Below are experts of layer 7 (counted from 0) of a mixture-of-experts language model. Rows are named gate (a neuron's input weights, with its number), up (a neuron's input weights, with its number) and show model dimensions 0-255. Each number is 500 + 25 x the weight over its row's rms, rounded and kept within 0 to 999. Numbers have three digits each.
Before each expert's rows: a language model's description of what the expert responds to; "gets" lists some tokens that make up at least twice as much of what it gets as of all text. This comes from a sample of Wikipedia text that the model never trained on. Tokens count by the router's weight.

# expert 60
Forms of be, as, and past-participle endings in passive or descriptive clauses, such as was located, is classified as, were developed.
gets: " was", " is", " as", "ed", " were", " are"
gate0:475466534521498511513478466528588460506501526471538518473513496506478469522501479500509544497500519483470522514502550500495511539512503484511520528478511463487527494472520485518502498513482507489497441491495431540519490520493501492526532505522462522470509495512443513494465497488513548443474490536502460476448518478501483512524502520488479440526458516506508481503508430513457511464499496484464495501502542480521532511491475517514501505538536526515497447508464515512528513508518536523535531471553516506481459481491511517493517499453514528482494468501523513521474475515488525477469489515497502507522506541496503479507519495494476543503481508501495525548462531507527507499459465506515470537469490532484475482491526491522497545538497520474500496534532522487485508480462462
up0:464521473506491463491454502531520494498538523507543470484459461480501513476532501475505475538496543496483527529496479501484508529476482479514539446495472490536504515520508453486505501510523482517502510503496494516475494520454470503541519483508448468508500495484513478499509495517547488491482478500491470500483485505513516505545458502489479472513469498449506495446480476488484530537511495502511547485498514531486500495506468497525451500488551444492508466524479526506504501513471514500514513540518491524513525507528509508508560484520561500465486519475528523563482490475497540510488457495483511513476521518502529448506511501494487554495500516507480559463525503455524488453498485545517503447457486495547528507482534469546496469489478526470447493524496514513483453476493499

# expert 41
Adjective-forming suffixes and common adjectives, such as al, ic, ical, able, ous, plus local, former, new, large.
gets: "al", "ic", "ial", "ical", "ing", "ed"
gate1:507461518466517488542511494533540489454494517519478520495511548523503521505521466515519484507517508525502495469541542540502468514486515492487522602509514477461486549492498485505480529538522500469510465518494508532523511500517503479530490523449515499505520498468475522499563476488473521474497504480496473474511527497500486480498523470513532486484502479471520520526532512481524532481513522503511530517507522513484480480517530469477510495509527569482518526507481478536536503476521487467525484526514487467483506487480487526491512539528479475555500471497528465476471504504484518486486515499475471558503543492479544508529513488522503482493515556537470476459502510513483497419518492453502520447501515467527524466496517513491461484499443496489489492504501494471502515485449536
up1:497481504500473492475496513519519502482480510493476510487494502501487506490505474517498482496489511539469466485473506495506514513474508495503523503526532504434478493518487533512452499501493535509511521511514494501524508496523531493499496533541497478501496546488469461547502511463529463474533463472529502515461526505470465511449518499524494509492434505422495496505530474559504508466528510499504537536484556523526488501476469532465506444541497493513460546498498497530535519524527501483526489503507521482513490490541529498448542509501495496539570455487492439478494493516509494493466513521503498496511518487488444477488476439526514507491497499505500500472498536527466508488493521524477458499559479512529502507501477513479502527471498451528536534509450487487549509539474477

# expert 23
Past-tense verbs and their endings in biographical narrative, such as qualified, appointed, resulted, plus won, made, began.
gets: "ed", "ing", "ated", "ted", "ate", "ered"
gate2:474501493535484466522550494481495455508470502555515485460480494485514484526505524517510476459457494519476519461493441490518493470507506521498503511496500540511495478518508493506512511492472515502489530488510507492488493510512546546512539452502501499495501519458536508489536433487497497487522539539496519520505473524470508504468445462473519486465503491474493504529502504490517527496521517499505472499543528510536506512507514508484495467521504467513462471512478465507510550511498496499509498444517491484502510430520510471422550509482529476530492486527502511502490513519559520480517499499519524435470524531499510518543577518495464531497490519508555483467494538464467515517483500480530498519479489500507511547492522478505527457554539521502518518514531496524496511505488469
up2:512516498512541532539486522504501469511500488516510488517476520510514511496472449474491487501494547497537521544499490531458497536485497540479507437505513480449505562469487488509474527507477491498522515508500549504493500545471488494552465545479478503539479484518511490546448517487473491509493489469525490507458548501518482503502487487541508468558508463485520488503511463508477497508489513489526510451516468488442513551512501490498494540481527460506499510489539513510514489483527510483517506546495505497527485535504490519483456483493471515506513518511504510515480531487455463493483511489474491507501548464506468475509504529514499461511526500513501498533484478477499495457516494550496529501558543509460507481486460535472492507452480497476533452451493509483518540558454488

# expert 40
Capital letters and letter pairs inside acronyms and codes, such as NRHP, AIDS, CER, SKS, plus closing parentheses and LaTeX braces.
gets: ")", "S", "C", "D", "E", "\""
gate0:518499485500512495487471448522512489516518498469473464518527523494492500512521489457501527536468488505499508499517547524510541496518505528493470472529491503447557494485543501514483486486505518519478457489455512515562488543519498498502510526456539501475454488492460460454511500509480502480417498544487464515490531537501483542511520485528519514457498498514508504531518514550491536506502493489486521513510493540526549481506525461485487514483538510481485482503473504524526504509502479504510477505516479464488505494437461547486507503478457516502529513500496502561491531521508481477466482501488478456515515514502520512466497558511482487476497479493499435505495511519492475544478521520440498532520509521488514487488496486516477495511475461525512522449526455463486494482444507
up0:479497501537502510471467523454479467506536518509523501497504483520493516470500523504474480497461497465470463493488463482504536538556471530512509499555501463511513502524449522498481531445510515534481494513505519483521491504510539474512509515497525482497503474529545523470479497520501525529505542539457500538485495510500499516519458542520514484483526517500460559445466499503484471454492497502524521503477536490517472528495514509517519505489548480504495464503500497472495517476536489474503512509494507454508520532512535475547501506486512500500510494513459481536518492492431473499506450534482499495496524487547490457492480524510487540484471549486487515495555561502537496470487506478543507514493512479538525477491534489501490505472441457494472462486526527511463470463521509

# expert 22
Word pieces containing t, such as t, et, ot, ret, oper, mon, as in shelters, targeting, three-time, plus signed digits in election tables.
gets: "t", "et", " not", "ap", "ot", "ir"
gate1:504467500527518496503459497514464509496484477508499528446492497475507550530529540505464502535486532543494487508506559498472521520496505461538522533506505451445453546523458505524489504513490487460524487501528517486480515508490505496454495472470522489499481509483501500479533488494491531481517486508512487461526485523483518476499492482492525509440486501496537529502556488534506471478502510531511504530507504493479532531532509493551503551469497543488507457493489493534479487443529508536459498505507508503520511504509504481465557509532495496477525493491473473538503495491486553506467490512484511504494479520460453484520496465486486521501517464513530502502498501481506487482461497505463547510466463486511457508514515533498477498476518527505535514510521462551496591461465536
up1:501467482495498509494501503523492466460505518507512513500507511476492511497545499477506475484510495478486545487508488478511456511451489497492493528504509557526468507515492504546489504497504552516522563465490495528475466512498497494467497499532479455513537525511471515494485469490466521527476479464517520496487561493511540541476475524522490513510486461493511464497462503510464490493552494492500509548491522481510513494462490518449502521505496456501473555496456496484476498531460484527489490504538557515521496511494472525513447520537506519534517510473527441455507468431542515446502484480536496449501508516491480474485478500471547460511505505516538492514496502466530485463505547498476505490527556493537491505475497506482524518486532496469515485496445466518493507504504476

# expert 44
Mid-word pieces ending in t such as ot, ut, ast, at (antibiotics, absolutely, devastated, Muscat), plus spaces and digits in coordinates.
gets: "at", " ", "ot", "ut", ".", "ct"
gate1:521478548550518515494495523497515506494528536511509509499497486473505516498520512495493487466485523522500525495525520469513509472487483500511485531505494499526502573513495477513510478481516456513537553505500495506490481497458448524467504548487520488491531489456519503492508499501538442505508454484510479500494516526462541488505500459544521494518467475518516508472538481514548550506551478496542482498507453534456470505548510549517492499523502506475491490555508518508483479482511501508513550536489510527505535481499476520472505488518473511553502522477501503472501455484509489450511539508488497492507518517559438473514542497472501522480462482531515458494518470527480491473480522505437543524504491486508487484486507485492505497516508512526438457499508451477462498515517452
up1:533537481498487457520486468522501532498503468521465468513528477471509537520523508461477476531514515478523435486488533519486466497477497505508544494490488493488468487532502476511485485512468518535488507514510476500484502468531523458538466481496530530513459494515462531514505504494499485494509527504494519498486503492505523536484547519523502493472510495434504542506454467518494493499502510494508548518520531498499553514483437518477489470507523487490462495474459505471468477463513509543516492484504542468518480493491517525491500455488502509491508515496526415478538507501491531532480530502505476482483463509499532519498470457451499458512522563507525516523490498496510515482512518510448474465545508496482487472452461522494510480510451446497495508523487449517497503442489499

# expert 0
Prepositions following a noun or participle, mostly of, in, for, with, under, between, as in one of the, flap of skin.
gets: " of", " in", " for", " by", " with", " to"
gate1:565548471466496532517479499481496517450485491514507474508492460515470521517527511500536516517505512555518493410487515468490484540522488515493506469504504482511483529544489472484501510461484534527534536521476495462497512469508531512461491519479479496501542459478458485472546553486491462461510458506517477554501489506479493490527489491535548501486509491489521532453499468546513496459512454515490505496500505514488535499519500470481473491488501488490480467535510520480477480509522533464471517505502463515477500533506518484495537476476528529494520508509493495478509538501498530552525514517518513558512522521505524486519488457484511486491530505534501547521508489517499510469508492503464528459532494474518507487518512477536508507463511545503479533510512509496549486503534570
up1:507532491503516498527511462479521511499460464468481511505466527476499474495508480520477471497513475513451537463531510481505465501483485496512524480491457534549462467503499512504470494527472497460494522540503542500539499491525528541517536528497539490510474518480497515529483472467520533520519485533490536470546503491508526542494502475509445519478466516506509480451473531473500486509517484496518501555507490535506507539498469541513526480530523505532501528537513483475497490506481523484470518516535524493495467572514493522486472511544502482486441498458508480471542463489517499475509488471477565480526493523489508488499452499494561498497527508472504468476503491470501525486470518517516451518508507499542501502529505502524540487493491462530514513438473467544510514499516466

# expert 18
Capital-letter pieces and first names in sports tables and name lists, such as AUS, HUN, John, David, and initials like R. F.
gets: ".", "E", " dis", ")", "R", " John"
gate1:490511494522517519554495513510519520466508446516520490484543458486554508495443476479466486529514510564501471498479496483536512478503528483484493499534509505520515473543486480498499512506498482534504514498500511513498472453490485517493523519499494498532536513491506502485471483479431455535504489458489504490519504525484507441553472491533496502507473495512528549530471527467509498505528460531524486494466500531453491463542527521534454502449498483455493469489522505519527480494478476525530500515509507493509509475511455466494566468556507474480476484530456504511484513512462514497524530515480485527486487482521483487490566482517458495527520533518510502519525497508492493468526485497452523513474501495533477517468479513464477499478479540481483484514513463535499555493491514
up1:518547499485527434540481473473504527496497489510452503536540473475525512523479533492457502549514515505485508485499471442500490477519521510499474500475487555503515441520533496564465502560546475520449487519496485486501499458506474479494501501529497512524495518488472465476441523493464496522523501484499523508497520503484496465489483497496508547490502505445518519487481503516524474492493492486514508498472484505482537543482494518516462463493514493540505515535470487540502488470453475534477511473519540495511488521470474500483506523537512515470498526507476465467510450485501515507466495526518519493502533509498482517430522506551526480517549498451565463503509475527503503494521477525504474512538517508518536486498461508486511512504492465509500532491473504484507463501496455